Below are experts of layer 10 (counted from 0) of a mixture-of-experts language model. Rows are named gate (a neuron's input weights, with its number), up (a neuron's input weights, with its number) and show model dimensions 0-63. Each number is 50 + 12 x the weight over its row's rms, rounded and kept within 0 to 99.
Before each expert's rows: "gets" lists some tokens that make up at least twice as much of what it gets as of all text. This comes from a sample of Wikipedia text that the model never trained on. Tokens count by the router's weight.

# expert 42
gets: "s", " re", " co", " f", " p", " dis"
gate0:51 74 31 58 41 57 41 51 70 60 60 56 64 80 58 47 49 32 56 50 45 61 34 59 54 59 53 50 49 50 42 57 71 50 42 18 48 34 46 43 57 60 66 53 20 60 50 61 58 43 42 66 42 56 51 31 34 40 45 81 39 68 39 49
up0:51 74 33 57 37 57 36 44 69 62 60 54 67 74 57 45 48 34 54 49 46 59 38 60 48 65 57 47 50 49 41 55 67 44 41 22 50 33 44 47 57 61 63 54 20 54 49 60 62 43 44 63 47 55 49 29 32 41 49 74 36 65 35 46
gate1:47 43 43 46 62 49 34 48 69 50 80 43 51 59 24 37 43 52 53 55 40 52 53 61 75 42 70 46 54 59 35 67 62 50 40 43 27 44 61 48 30 49 41 70 24 64 63 35 51 51 69 67 59 55 41 63 35 48 50 58 60 56 53 48
up1:47 40 43 48 67 50 38 57 66 50 84 45 52 58 28 37 43 51 55 58 42 55 57 60 77 41 72 39 52 55 36 67 62 52 42 44 18 39 63 48 32 52 48 73 23 60 67 40 52 53 68 68 61 56 38 60 40 47 47 57 56 54 52 47
gate2:35 36 64 35 36 35 52 50 55 50 51 43 53 60 46 76 60 41 82 69 45 65 45 53 54 64 32 48 47 42 50 52 56 56 62 71 63 50 45 50 32 61 49 61 56 62 73 55 46 50 71 47 36 60 47 45 47 68 73 55 46 59 52 65
up2:65 57 45 58 58 50 57 52 47 51 34 49 48 58 51 32 36 50 08 41 51 39 54 58 43 40 65 51 43 60 51 44 33 61 41 31 52 42 43 49 67 45 57 45 68 42 36 45 41 56 43 63 72 28 47 42 59 25 36 33 59 37 65 36
gate3:49 51 65 72 47 32 44 62 38 43 55 34 52 49 62 44 67 51 31 34 27 18 54 68 49 39 58 42 56 56 73 33 64 62 17 49 46 46 46 39 49 48 55 59 23 44 58 66 36 45 51 48 42 61 64 50 50 45 61 48 54 67 50 49
up3:53 48 64 69 44 32 42 55 36 46 53 30 53 48 61 45 68 51 31 35 29 17 59 72 51 38 59 41 53 57 74 33 63 59 24 46 48 46 47 40 47 48 56 57 22 47 57 72 35 42 50 42 43 61 63 53 56 41 61 51 51 68 46 50
gate4:46 26 37 36 63 31 44 67 55 57 29 30 36 72 50 43 65 54 42 44 59 42 35 61 41 47 39 52 66 55 39 49 40 37 55 57 47 66 60 50 88 27 42 53 42 43 44 39 60 58 40 36 44 51 68 62 60 63 61 54 51 31 39 60
up4:50 44 45 43 44 63 47 48 58 60 53 39 48 76 39 48 70 57 41 57 63 52 51 41 44 40 52 49 56 51 35 52 55 51 45 47 42 41 47 47 42 57 48 57 54 46 53 68 54 43 41 45 50 39 37 51 48 46 58 58 28 35 33 54
gate5:33 43 67 56 43 42 46 62 64 42 38 56 68 50 36 49 59 43 54 42 33 52 56 47 61 42 62 46 37 52 54 30 54 50 65 45 46 56 56 56 80 55 26 46 69 49 40 51 55 55 44 58 50 55 49 74 57 45 25 49 34 58 64 46
up5:70 58 31 39 57 58 52 37 35 58 63 42 30 50 64 49 36 59 47 55 71 51 47 54 42 56 38 54 63 45 42 70 47 47 37 56 56 44 46 43 18 42 73 50 36 54 57 50 46 42 56 41 53 43 50 24 46 53 70 50 65 39 38 56
gate6:66 55 61 42 65 57 71 59 30 33 57 55 47 59 64 43 48 48 44 42 51 21 52 45 66 36 42 47 47 62 30 43 56 59 31 59 34 46 56 45 64 60 35 29 46 59 45 58 45 44 48 34 47 67 60 41 44 55 60 59 45 65 48 54
up6:62 55 55 37 70 61 73 58 30 38 56 58 47 56 69 43 44 51 46 39 49 25 52 37 62 34 43 41 51 62 29 44 59 57 32 54 28 52 54 44 64 59 36 32 50 63 46 56 46 43 49 32 51 78 55 41 47 61 60 65 47 66 52 52
gate7:61 35 43 53 43 62 31 65 55 55 45 63 42 37 54 59 55 70 59 45 39 31 33 53 25 43 49 46 54 34 56 58 50 37 67 60 40 47 48 30 35 53 63 49 42 49 32 50 62 59 53 49 63 47 51 44 48 61 51 40 42 43 70 34
up7:40 66 56 46 58 36 69 36 45 45 52 39 54 70 45 42 41 29 41 55 58 71 60 47 73 60 49 52 44 68 46 47 49 60 33 41 59 55 50 70 67 46 41 53 51 54 66 52 40 43 50 52 37 49 52 57 53 33 51 63 54 56 28 61
gate8:52 57 61 47 52 65 42 58 48 48 40 46 52 47 53 65 51 62 61 77 38 57 65 42 21 47 68 47 68 49 63 55 48 67 45 46 32 47 53 30 49 45 51 58 71 68 48 28 51 64 57 24 49 81 55 43 40 56 79 39 48 61 42 60
up8:50 56 57 45 49 60 43 57 55 50 40 45 47 50 52 65 53 60 55 79 40 54 64 45 19 47 70 51 69 48 68 51 50 65 46 44 29 50 53 29 45 46 50 58 76 68 45 28 48 71 54 26 47 81 53 41 30 52 78 42 49 57 44 60
gate9:40 63 37 73 50 38 65 68 61 70 48 53 49 65 65 56 39 66 68 64 53 41 52 77 46 50 68 79 51 58 48 47 46 61 62 43 27 40 46 53 49 66 64 46 23 67 60 43 37 66 61 41 61 33 23 42 54 58 36 24 47 44 53 53
up9:62 37 65 26 44 61 33 28 41 29 53 47 51 39 36 44 63 32 36 37 50 58 46 23 56 49 31 19 55 44 48 50 49 41 38 58 74 60 54 51 54 37 33 57 77 33 38 58 62 34 40 55 36 68 77 57 45 42 65 75 51 54 45 47
gate10:48 59 51 68 33 50 57 56 54 58 46 49 51 61 33 85 58 35 50 43 45 37 62 54 28 50 42 38 53 41 42 73 46 52 18 43 40 65 51 57 62 46 39 41 53 54 30 51 42 48 71 46 36 56 45 70 64 47 67 46 39 64 54 49
up10:42 54 50 60 41 51 48 58 53 68 48 34 47 58 28 69 54 48 32 33 41 42 55 60 31 63 38 45 50 38 51 69 57 46 33 53 37 51 37 51 65 56 34 32 32 48 28 43 41 40 57 66 30 47 38 71 67 48 52 46 38 70 45 38
gate11:61 58 53 60 48 50 74 34 32 43 66 55 68 46 48 62 49 64 67 44 57 27 52 54 54 47 52 25 52 60 56 49 69 47 42 43 39 58 52 56 43 57 60 40 65 56 32 40 67 34 43 42 43 53 65 58 76 44 63 47 37 66 59 46
up11:44 69 54 63 39 45 67 40 50 39 69 51 59 52 41 62 53 55 69 60 64 30 52 47 59 40 56 40 52 66 45 38 51 56 48 29 36 57 51 40 30 52 60 43 58 56 26 56 71 55 49 46 30 75 56 37 53 51 52 58 21 71 41 30
gate12:78 41 44 42 46 46 51 48 64 59 41 37 52 43 33 46 42 37 54 60 51 61 43 27 35 50 70 49 50 45 43 24 38 58 38 49 22 58 35 37 16 67 62 59 37 52 51 55 57 55 54 65 52 73 54 41 58 32 68 65 47 42 51 56
up12:23 60 59 56 59 53 48 55 34 45 59 66 50 56 62 53 60 65 48 43 48 41 57 67 64 47 35 52 53 53 55 79 60 44 60 51 76 46 67 68 85 33 38 43 62 44 51 45 45 42 48 35 48 25 42 61 42 69 33 39 51 55 51 45
gate13:43 63 67 42 23 39 50 52 54 50 59 43 53 56 63 32 50 51 67 64 45 28 64 41 52 43 32 61 41 57 35 60 45 47 38 47 65 35 72 40 53 44 57 46 50 37 43 42 30 52 29 66 42 28 50 49 42 42 52 51 43 43 31 36
up13:42 58 66 43 22 32 46 48 58 49 58 40 48 56 64 36 52 44 67 62 48 29 64 39 53 41 33 56 40 54 42 67 46 46 41 45 69 36 68 33 52 49 56 46 48 32 47 39 35 55 29 60 40 27 56 51 43 37 53 53 43 42 29 34
gate14:43 21 33 48 66 48 40 48 52 62 60 59 52 36 38 59 52 33 58 58 50 40 32 50 27 61 57 65 28 54 51 69 56 51 31 51 58 60 58 69 51 56 66 66 40 44 55 61 42 25 34 49 68 45 45 39 50 40 56 49 50 41 60 64
up14:47 19 31 50 66 50 42 47 52 65 62 60 51 36 38 59 50 32 57 58 53 40 31 47 25 63 55 66 26 55 53 69 54 52 34 49 58 58 59 66 51 55 67 68 38 45 57 61 46 28 34 48 68 48 44 43 49 41 54 50 47 40 60 64
gate15:29 55 59 44 58 54 44 49 53 51 37 43 50 44 39 49 34 49 54 64 50 52 38 59 63 35 61 73 52 34 51 34 29 49 45 51 50 68 67 44 51 47 55 52 61 48 43 48 76 50 65 48 37 68 42 43 69 71 24 44 54 60 64 44
up15:30 55 60 41 59 57 44 54 56 42 35 49 47 44 35 48 36 46 55 68 43 49 44 68 68 31 57 72 55 37 56 27 29 46 37 50 46 73 66 47 49 43 56 55 58 50 41 46 79 52 57 38 34 75 38 45 72 74 16 44 56 58 62 49
gate16:50 46 50 32 54 64 48 55 48 74 48 53 43 53 48 72 37 44 66 43 22 51 66 33 42 38 60 58 75 61 21 50 36 42 44 43 29 64 44 61 27 62 34 40 60 49 41 39 57 20 41 35 47 42 52 55 48 52 39 25 31 49 53 52
up16:50 45 47 30 50 65 51 56 48 71 51 52 44 53 50 74 38 41 65 45 25 51 67 32 42 42 62 58 74 60 26 52 37 42 45 44 31 62 42 58 28 62 32 40 59 45 44 37 55 19 36 36 52 44 54 55 50 52 41 24 28 50 52 54
gate17:69 45 66 39 57 60 72 59 35 45 38 46 59 44 43 46 48 63 44 40 54 54 55 25 43 53 42 39 72 47 70 40 48 61 52 47 56 27 63 48 60 56 51 62 53 23 50 38 53 53 26 54 56 64 78 45 52 69 52 38 70 63 54 53
up17:67 62 48 44 50 41 60 62 45 38 21 33 56 53 42 44 53 55 51 35 74 37 45 50 38 57 31 51 59 64 79 43 52 70 53 47 55 48 63 28 55 39 49 62 65 24 42 44 44 72 43 46 51 60 74 49 47 56 46 27 64 55 40 59
gate18:58 46 22 78 62 66 54 45 58 42 37 54 39 56 56 48 54 59 64 61 55 43 38 54 60 44 44 52 41 36 52 39 53 23 48 48 46 57 33 64 62 83 41 55 62 52 47 42 37 53 58 55 47 39 64 65 46 51 58 55 34 47 51 54
up18:42 49 66 30 42 42 59 59 44 41 59 41 66 39 36 64 50 53 36 45 47 50 65 44 37 67 58 42 53 52 45 63 41 76 67 53 54 35 61 27 43 26 71 24 43 50 50 59 64 45 34 48 67 68 34 15 55 39 53 36 57 44 53 56
gate19:53 41 62 37 52 64 47 49 38 63 43 47 66 25 27 59 62 53 54 28 69 37 65 12 68 52 38 50 61 41 30 40 42 46 65 46 64 60 17 55 45 68 39 49 61 65 51 64 37 35 46 45 52 51 43 27 64 52 57 58 53 33 54 69
up19:48 49 48 60 61 57 22 42 53 53 38 45 60 47 31 45 63 33 49 30 49 38 32 48 60 48 57 50 58 57 41 36 38 74 30 37 56 80 41 44 77 60 55 44 68 49 41 66 56 52 54 55 57 47 56 26 68 66 54 41 25 50 51 40
gate20:60 24 52 41 46 52 53 43 36 64 45 69 53 79 73 52 55 41 42 47 29 45 53 50 75 44 25 50 58 75 60 50 56 63 53 75 49 45 65 33 55 45 44 48 54 34 19 65 38 71 53 44 46 39 45 43 48 37 38 33 63 54 47 61
up20:38 75 45 61 58 54 46 54 65 33 50 29 50 21 31 53 46 67 56 49 67 57 55 49 29 49 71 48 43 23 40 55 42 41 40 27 52 56 37 66 46 56 57 53 51 58 79 26 63 31 50 52 48 63 54 59 54 68 62 61 40 47 58 41
gate21:54 47 45 31 55 55 61 42 33 66 30 65 49 42 70 45 76 59 36 47 48 44 73 46 48 50 52 53 54 74 58 31 29 32 62 48 42 48 53 68 45 49 54 44 54 38 46 69 32 42 36 48 46 55 51 50 56 21 70 46 47 58 55 74
up21:50 53 55 32 54 45 69 48 21 63 20 57 43 52 51 43 55 56 54 36 39 48 59 48 46 53 45 34 55 65 53 48 36 46 72 43 56 50 48 49 37 49 65 51 51 42 53 69 33 44 40 68 41 59 62 49 38 45 70 49 51 40 57 59
gate22:46 57 52 58 38 43 71 26 60 49 48 26 71 49 22 53 53 52 54 43 64 78 48 42 64 33 57 39 59 40 55 69 36 50 43 50 59 31 56 36 57 56 27 57 54 41 66 50 51 49 63 34 58 53 50 35 30 50 57 49 41 34 63 58
up22:44 64 66 54 34 51 56 26 50 61 60 45 72 43 28 51 49 52 48 34 54 73 49 45 67 35 58 41 57 37 49 57 40 44 53 41 58 29 49 35 60 72 24 67 58 46 67 59 40 51 59 40 67 60 36 26 34 47 53 46 28 47 57 43
gate23:62 59 45 33 65 61 43 45 49 46 75 44 72 45 37 44 59 29 32 43 52 46 37 47 53 53 73 29 36 47 41 50 68 49 46 54 61 51 45 67 31 81 55 31 57 38 38 63 44 39 55 70 37 51 56 39 37 51 39 41 56 52 58 46
up23:66 55 45 35 62 64 46 45 48 44 75 46 74 42 35 44 57 34 33 44 47 47 38 49 56 55 72 33 40 48 46 54 73 50 44 59 61 53 49 61 31 81 54 33 59 39 40 61 47 34 53 68 35 50 58 40 40 51 40 38 55 50 61 44
gate24:48 59 63 22 40 42 50 64 39 46 63 43 49 52 45 49 53 46 39 67 57 49 33 50 49 37 36 24 33 49 35 51 22 42 43 48 45 50 50 50 39 45 12 44 61 64 39 43 45 46 36 64 30 53 50 69 35 65 27 28 62 45 51 56
up24:48 55 67 23 33 43 46 62 39 50 63 49 48 50 45 51 54 43 38 70 52 47 30 52 51 40 40 30 33 49 37 50 22 43 49 42 45 50 49 57 40 43 11 40 62 65 42 40 44 49 37 61 36 57 50 72 35 64 27 25 61 49 54 60
gate25:42 48 50 77 27 66 69 64 54 62 39 51 37 65 42 56 42 34 65 45 51 83 44 30 49 40 70 50 47 38 50 71 64 60 55 78 62 46 46 44 48 57 38 55 44 52 52 61 70 37 47 42 45 78 75 34 38 50 63 59 65 30 45 42
up25:56 50 46 19 84 30 30 33 49 36 57 54 57 41 63 47 55 61 33 49 43 22 62 64 45 61 38 53 53 65 46 34 46 40 47 25 40 60 50 66 54 47 54 48 57 45 47 38 35 59 57 51 56 29 26 55 62 41 40 39 31 70 62 59
gate26:44 65 33 43 39 56 26 45 63 59 53 58 53 49 48 60 48 28 49 49 42 36 66 60 50 42 52 53 69 75 56 45 41 67 70 49 59 57 39 52 44 49 51 62 37 64 60 40 54 67 57 47 38 43 48 52 49 39 55 53 56 50 41 28
up26:38 65 31 45 42 58 21 43 61 59 54 60 57 49 47 56 46 31 49 48 43 37 66 57 58 45 54 52 70 69 58 40 39 69 69 51 62 54 42 54 46 52 48 58 42 63 62 35 57 71 54 48 43 43 49 55 46 42 57 49 56 50 43 27
gate27:60 42 52 48 66 44 61 57 80 66 61 39 60 52 51 52 39 43 52 31 36 36 50 62 49 57 58 55 31 62 55 32 54 44 55 49 48 54 44 32 56 52 50 43 46 60 72 49 57 61 30 62 34 40 58 51 42 34 47 45 58 61 36 53
up27:43 48 44 57 30 63 40 42 14 42 43 61 40 50 51 48 66 52 41 69 63 61 50 30 53 43 41 52 71 41 40 61 44 52 55 53 52 47 59 79 42 49 49 54 51 33 26 53 44 38 65 35 62 56 50 50 55 61 48 57 41 36 63 43
gate28:42 66 70 79 29 47 34 81 53 18 34 59 47 54 64 45 49 61 60 48 41 38 45 47 67 57 52 44 42 39 54 44 40 33 66 47 34 46 38 72 36 54 32 33 47 46 58 39 62 52 73 53 53 57 34 54 48 53 40 52 64 45 49 56
up28:53 33 32 24 68 52 68 28 51 81 63 39 49 42 35 60 47 41 42 54 61 67 56 57 35 41 48 52 55 60 47 57 54 69 35 49 62 55 55 27 65 47 58 63 54 51 44 67 40 46 30 50 43 46 66 40 49 47 58 48 33 57 51 43
gate29:59 43 51 45 44 60 53 49 42 50 57 68 42 42 41 21 37 46 63 43 53 30 40 55 59 49 65 57 47 37 54 31 61 52 54 62 52 40 47 52 68 26 47 55 80 53 40 32 70 21 16 42 40 60 63 39 59 54 58 55 54 54 61 34
up29:57 42 50 47 39 54 47 52 43 49 50 67 42 40 41 20 40 40 61 49 57 32 38 57 58 45 60 62 47 33 50 36 60 55 56 64 49 35 49 49 63 28 43 48 84 53 40 36 74 17 18 41 41 59 65 31 57 49 56 51 44 57 57 35
gate30:51 45 52 55 56 63 46 61 64 22 67 38 59 26 59 58 50 54 57 73 63 71 49 53 55 40 63 30 59 23 48 48 23 69 85 36 45 42 40 25 74 44 62 57 63 41 46 49 53 56 45 15 54 29 53 43 43 53 55 47 39 55 57 48
up30:50 45 50 55 56 64 47 58 65 27 67 40 61 30 63 57 50 57 55 69 60 70 49 50 54 42 59 28 60 24 50 46 22 69 82 36 45 43 44 29 76 49 61 55 65 39 46 47 50 55 45 17 60 32 49 43 45 55 55 51 38 56 55 49
gate31:46 61 44 32 38 39 55 67 46 52 55 77 68 72 74 48 52 48 58 49 53 56 57 40 56 50 42 43 40 61 48 25 40 63 64 56 57 16 48 36 40 40 40 26 45 40 41 39 54 50 61 58 59 45 48 60 42 39 51 36 50 31 55 44
up31:48 59 41 35 43 45 50 67 48 48 54 78 61 69 73 50 48 51 62 49 53 63 56 38 60 50 48 35 36 61 47 26 42 52 69 57 61 19 45 41 45 42 41 31 46 43 39 40 57 56 67 60 58 45 39 56 52 46 51 40 52 31 55 39
gate32:55 42 39 60 17 53 51 09 66 66 59 54 65 53 30 32 46 46 65 54 37 47 60 37 58 33 50 59 72 51 61 50 61 45 47 40 37 61 73 45 41 35 44 52 53 40 64 54 57 20 34 63 45 51 35 32 45 38 54 49 29 49 44 73
up32:43 40 57 50 75 44 56 94 33 42 40 50 19 52 70 54 61 63 32 52 56 50 33 59 41 54 48 37 31 56 44 50 46 57 43 66 55 50 39 52 58 61 50 51 48 59 24 57 45 73 70 43 68 57 54 58 60 66 42 52 65 55 57 33
gate33:54 56 59 72 46 48 45 40 41 42 64 63 37 49 57 43 41 43 49 43 39 49 25 58 46 36 37 81 41 53 66 69 73 57 45 71 42 61 65 60 56 45 59 45 50 49 43 67 54 45 65 29 49 59 29 64 67 50 59 51 53 52 61 58
up33:40 47 41 28 55 50 52 60 64 53 38 39 67 52 44 56 66 58 47 57 63 51 71 43 50 61 61 21 56 48 36 34 28 40 56 31 57 39 36 43 45 56 45 56 51 51 56 33 44 56 39 75 52 47 67 35 34 48 46 54 46 46 38 40
gate34:51 56 56 38 50 45 47 15 48 32 45 47 53 72 54 65 46 42 59 68 46 49 59 49 50 51 44 44 46 45 56 70 49 39 65 36 39 43 48 48 45 63 42 38 54 63 53 51 38 29 56 79 44 39 46 45 73 59 47 72 53 40 60 56
up34:47 23 75 48 59 50 49 34 55 23 48 55 29 67 49 62 45 31 50 54 41 64 64 51 47 49 63 52 52 81 41 52 45 31 58 36 53 49 52 39 55 47 64 41 47 39 59 38 77 46 35 53 41 56 65 70 42 49 72 54 61 54 52 65
gate35:43 45 47 30 47 47 54 53 65 52 42 79 34 40 49 45 57 71 46 64 56 59 55 47 48 75 36 38 43 58 58 32 46 42 50 53 58 70 42 43 57 47 45 62 25 56 45 34 57 55 48 56 68 56 42 62 31 49 61 42 43 56 57 37
up35:49 56 41 63 45 56 56 38 44 53 53 31 58 72 44 50 35 37 52 39 41 40 54 61 52 20 65 61 49 45 35 66 54 50 51 43 48 41 59 65 43 46 52 35 75 39 50 56 47 39 54 46 21 50 64 34 73 47 41 61 60 40 50 66
gate36:41 46 55 61 59 57 49 50 55 52 50 56 38 40 43 77 35 40 46 64 46 59 65 37 47 50 59 49 45 52 39 44 52 48 24 45 51 53 32 28 33 53 54 53 55 74 40 37 38 66 55 68 54 36 44 41 34 74 60 62 63 56 52 57
up36:58 57 46 41 46 40 47 50 43 47 48 41 66 58 56 28 60 61 54 37 56 45 40 62 50 46 38 52 58 50 60 57 47 52 76 55 45 47 65 76 69 46 48 40 45 23 60 65 60 32 43 33 45 63 57 59 69 24 37 40 39 43 44 38
gate37:77 65 63 29 42 40 54 53 69 53 62 42 61 51 46 41 49 68 15 39 50 56 63 35 74 49 45 50 63 53 38 44 32 41 32 42 33 70 50 40 57 59 76 36 62 45 42 37 57 70 19 46 37 73 56 62 60 72 59 52 58 68 42 61
up37:23 34 37 72 59 58 49 50 32 46 39 59 39 51 57 57 49 33 83 56 54 41 40 60 25 50 52 50 39 48 65 51 71 65 67 58 68 34 53 59 40 38 25 62 37 54 59 63 44 26 83 59 64 28 42 39 43 31 41 52 39 30 56 38
gate38:51 50 66 66 44 47 60 34 55 33 13 59 60 44 46 81 31 35 45 24 61 54 69 61 50 48 69 52 45 56 55 53 58 68 64 32 48 52 47 44 55 45 44 35 75 62 78 77 56 46 27 33 36 40 54 32 44 41 32 49 41 42 49 54
up38:48 50 36 30 55 51 37 62 44 66 82 39 42 59 54 19 71 68 55 75 36 47 35 38 54 49 32 45 56 47 43 45 47 35 36 63 54 53 54 56 45 53 53 67 25 44 22 24 45 55 74 62 60 62 47 71 55 62 65 53 59 56 47 43
gate39:52 71 66 54 44 59 53 74 59 46 51 66 59 61 57 50 61 49 64 59 57 73 37 44 55 54 47 53 40 29 55 18 61 58 58 42 58 43 71 45 52 66 34 44 54 41 36 50 49 54 41 44 57 69 45 63 27 45 62 43 51 16 54 56
up39:52 71 67 51 44 61 55 77 48 45 57 61 55 60 54 48 54 52 67 58 56 70 35 44 61 54 47 55 41 33 55 15 67 54 59 45 55 47 72 42 55 61 29 45 54 46 37 46 52 53 37 45 54 67 52 64 27 43 60 42 47 17 55 55
gate40:46 61 57 20 68 40 53 30 46 44 48 45 90 31 69 42 43 60 35 51 55 49 59 53 41 46 57 40 44 55 60 51 38 46 46 43 31 35 64 44 57 51 47 44 50 42 52 56 52 28 21 42 71 44 56 73 55 34 65 47 89 38 57 77
up40:52 48 39 40 59 38 73 36 78 45 28 37 71 39 57 50 44 34 20 64 49 43 64 53 30 42 52 52 29 47 59 52 33 46 63 49 35 38 43 64 42 63 55 41 47 49 61 70 52 53 51 38 69 47 58 75 58 29 59 48 89 46 55 68
gate41:62 41 41 44 21 40 43 69 60 67 55 40 26 29 47 34 52 46 57 52 40 72 55 59 52 56 50 51 54 70 47 52 38 30 48 33 20 58 83 50 47 45 58 65 50 42 43 44 56 54 18 47 40 55 50 56 38 57 43 52 65 63 60 51
up41:40 63 59 53 79 58 57 26 41 31 46 62 75 74 56 56 45 52 41 52 59 33 50 40 48 40 54 46 47 26 48 47 63 69 47 66 82 45 18 48 52 50 39 40 56 57 53 56 44 48 82 57 57 42 59 46 61 36 51 54 40 35 38 53
gate42:58 56 30 69 56 47 45 35 74 59 34 44 72 52 53 67 26 54 46 40 72 45 71 36 74 59 59 52 42 67 56 22 47 42 46 53 50 51 46 50 51 55 76 65 42 65 50 58 34 34 55 36 49 41 48 44 31 38 56 45 62 73 31 49
up42:39 46 71 33 56 61 51 60 33 40 69 53 33 48 44 33 75 48 58 56 23 55 30 69 22 40 43 50 55 32 43 72 57 60 47 49 52 51 56 48 55 45 28 38 59 36 49 39 72 63 42 62 56 60 51 46 70 65 47 51 35 32 69 48
gate43:64 59 36 65 25 64 24 62 50 37 64 41 50 65 45 59 63 45 55 60 65 47 39 59 54 63 63 32 61 62 55 50 35 45 65 57 54 56 57 25 53 46 26 50 43 66 51 57 38 27 58 65 54 56 34 54 59 56 76 48 39 41 63 40
up43:29 47 60 37 75 35 79 40 54 60 33 64 47 31 55 48 40 64 45 46 38 51 63 44 47 37 34 70 43 39 40 51 69 59 32 49 44 45 41 74 49 55 72 50 52 32 43 46 61 75 40 29 46 43 61 43 40 42 19 52 61 66 39 66
gate44:47 43 44 26 45 56 43 46 56 27 62 58 67 56 49 37 42 44 52 41 55 52 46 40 46 55 58 32 26 51 69 67 47 50 49 58 47 45 71 53 63 35 34 59 37 61 32 78 45 55 68 74 28 67 46 52 56 50 71 41 58 43 54 51
up44:52 59 55 71 54 47 56 52 42 71 37 43 31 45 51 63 58 55 46 52 44 48 53 55 53 41 35 73 68 48 29 39 48 51 55 40 53 56 33 49 35 65 63 40 63 42 60 24 56 44 36 31 72 30 57 47 50 49 27 63 40 59 52 42
gate45:60 71 58 41 41 45 66 73 53 67 48 41 67 62 48 78 56 40 50 35 47 25 28 46 43 47 39 56 54 61 56 56 72 45 52 61 66 41 56 56 33 53 74 65 42 48 48 57 34 62 61 32 58 63 44 35 66 45 64 54 46 49 57 51
up45:39 25 42 61 58 53 34 25 47 32 49 58 29 39 50 20 43 61 48 65 53 75 71 51 54 54 60 42 44 41 44 46 26 56 50 38 36 56 42 48 67 46 30 33 55 52 49 42 64 35 41 68 40 39 57 68 33 55 34 44 53 50 43 50
gate46:47 52 33 60 41 41 69 38 49 53 68 48 39 64 36 48 36 54 45 41 55 51 30 72 51 47 61 47 47 70 54 51 62 45 54 52 53 80 43 66 62 48 70 52 57 62 62 45 55 59 43 34 58 63 55 72 44 31 56 56 59 83 60 50
up46:62 47 65 35 55 62 33 60 56 50 36 50 63 36 61 55 67 48 62 59 44 44 70 29 49 46 35 61 53 32 46 47 36 60 43 45 45 19 48 31 33 49 27 47 49 44 37 56 50 47 55 67 46 41 42 32 51 67 45 34 38 22 43 54
gate47:54 44 40 45 46 41 21 60 55 33 24 50 47 55 36 52 61 27 67 48 65 53 64 45 58 46 63 46 49 52 58 52 64 47 56 73 52 34 50 37 27 77 52 65 45 59 34 48 48 36 59 48 49 42 48 53 50 44 41 55 32 44 53 49
up47:45 58 52 46 50 56 77 44 42 68 71 47 46 46 63 48 44 78 33 51 32 51 38 52 44 46 32 50 60 38 43 46 44 52 40 26 52 63 47 51 72 24 42 41 52 38 64 42 56 68 38 54 44 56 51 51 55 58 52 45 69 54 51 44
gate48:61 56 49 34 50 60 52 39 44 55 24 51 74 59 67 36 48 52 48 46 75 57 49 48 41 34 44 38 51 73 56 50 28 56 47 50 62 57 39 49 33 47 69 49 40 38 50 38 53 51 45 43 43 67 40 55 32 51 40 28 58 46 46 37
up48:63 52 49 31 48 57 52 43 40 57 24 50 67 55 66 34 47 45 51 45 75 59 47 45 42 32 48 43 44 73 50 49 30 57 51 51 58 51 29 52 33 47 71 45 36 42 50 42 56 54 48 42 42 69 39 49 28 52 41 30 55 45 46 39
gate49:62 35 60 49 72 58 40 36 47 48 49 56 45 45 35 42 55 46 25 55 55 70 70 52 60 61 56 53 46 34 62 49 77 75 63 71 81 71 53 39 53 61 56 44 76 59 55 29 56 46 46 46 47 53 75 59 59 48 53 61 34 50 59 39
up49:38 65 38 53 30 38 61 56 55 53 53 45 60 53 64 60 47 54 73 46 43 31 30 47 35 43 46 45 53 63 38 52 26 25 37 30 18 28 50 59 49 40 43 56 28 42 42 70 41 54 57 52 47 45 26 43 36 54 45 37 67 53 45 60
gate50:66 39 47 58 46 58 59 57 53 58 55 53 63 53 31 34 59 37 43 47 65 53 41 56 32 56 43 69 30 47 51 67 28 58 40 49 56 53 60 07 52 70 60 56 48 51 60 64 52 27 41 49 44 59 50 61 46 48 51 56 42 67 61 62
up50:35 61 51 36 54 40 40 40 53 44 43 52 38 44 68 67 41 60 56 57 40 51 65 44 67 43 60 38 71 51 50 33 71 42 66 50 45 48 42 91 47 31 41 46 45 47 36 34 44 71 59 52 54 42 50 36 56 56 51 48 59 40 42 33
gate51:53 42 47 20 46 58 58 31 63 57 71 50 71 42 46 43 40 51 62 69 49 41 74 26 48 28 42 56 47 61 61 28 42 44 55 48 57 40 59 48 31 43 27 46 64 32 53 38 57 37 33 48 56 59 42 50 58 46 46 32 45 54 73 46
up51:51 38 39 41 53 37 36 51 51 55 47 53 35 31 42 61 52 26 50 64 45 48 36 61 66 42 68 26 59 38 65 49 70 63 44 39 39 67 76 36 67 41 55 65 42 55 51 42 69 59 32 74 60 60 38 50 75 57 51 43 46 40 41 68
gate52:47 45 42 55 56 64 50 46 83 30 72 43 36 50 61 48 47 55 56 53 66 55 65 70 56 40 42 49 66 58 54 57 47 66 39 42 48 41 67 29 49 48 58 29 92 65 67 78 35 48 71 38 41 43 26 60 46 54 41 57 48 49 78 64
up52:51 47 39 54 54 66 49 50 81 34 70 43 35 53 60 45 47 54 56 50 69 53 67 68 56 39 43 44 60 60 55 57 49 66 36 43 46 40 65 31 51 48 53 30 90 66 66 73 29 46 72 41 35 45 26 63 51 54 41 56 50 49 72 58
gate53:50 34 57 44 60 60 42 62 64 53 56 63 39 30 55 55 53 58 38 65 58 57 38 53 43 39 51 57 33 54 38 61 55 69 60 52 44 68 61 59 57 71 81 42 35 36 32 26 46 65 47 56 51 66 49 76 40 62 87 50 52 35 44 60
up53:54 29 53 50 60 61 37 62 66 52 53 68 40 33 48 53 55 56 41 67 52 55 38 52 49 45 47 58 36 52 36 63 57 69 57 50 41 65 62 58 57 73 82 44 34 34 30 33 44 63 47 66 51 67 45 81 40 67 88 49 60 36 49 58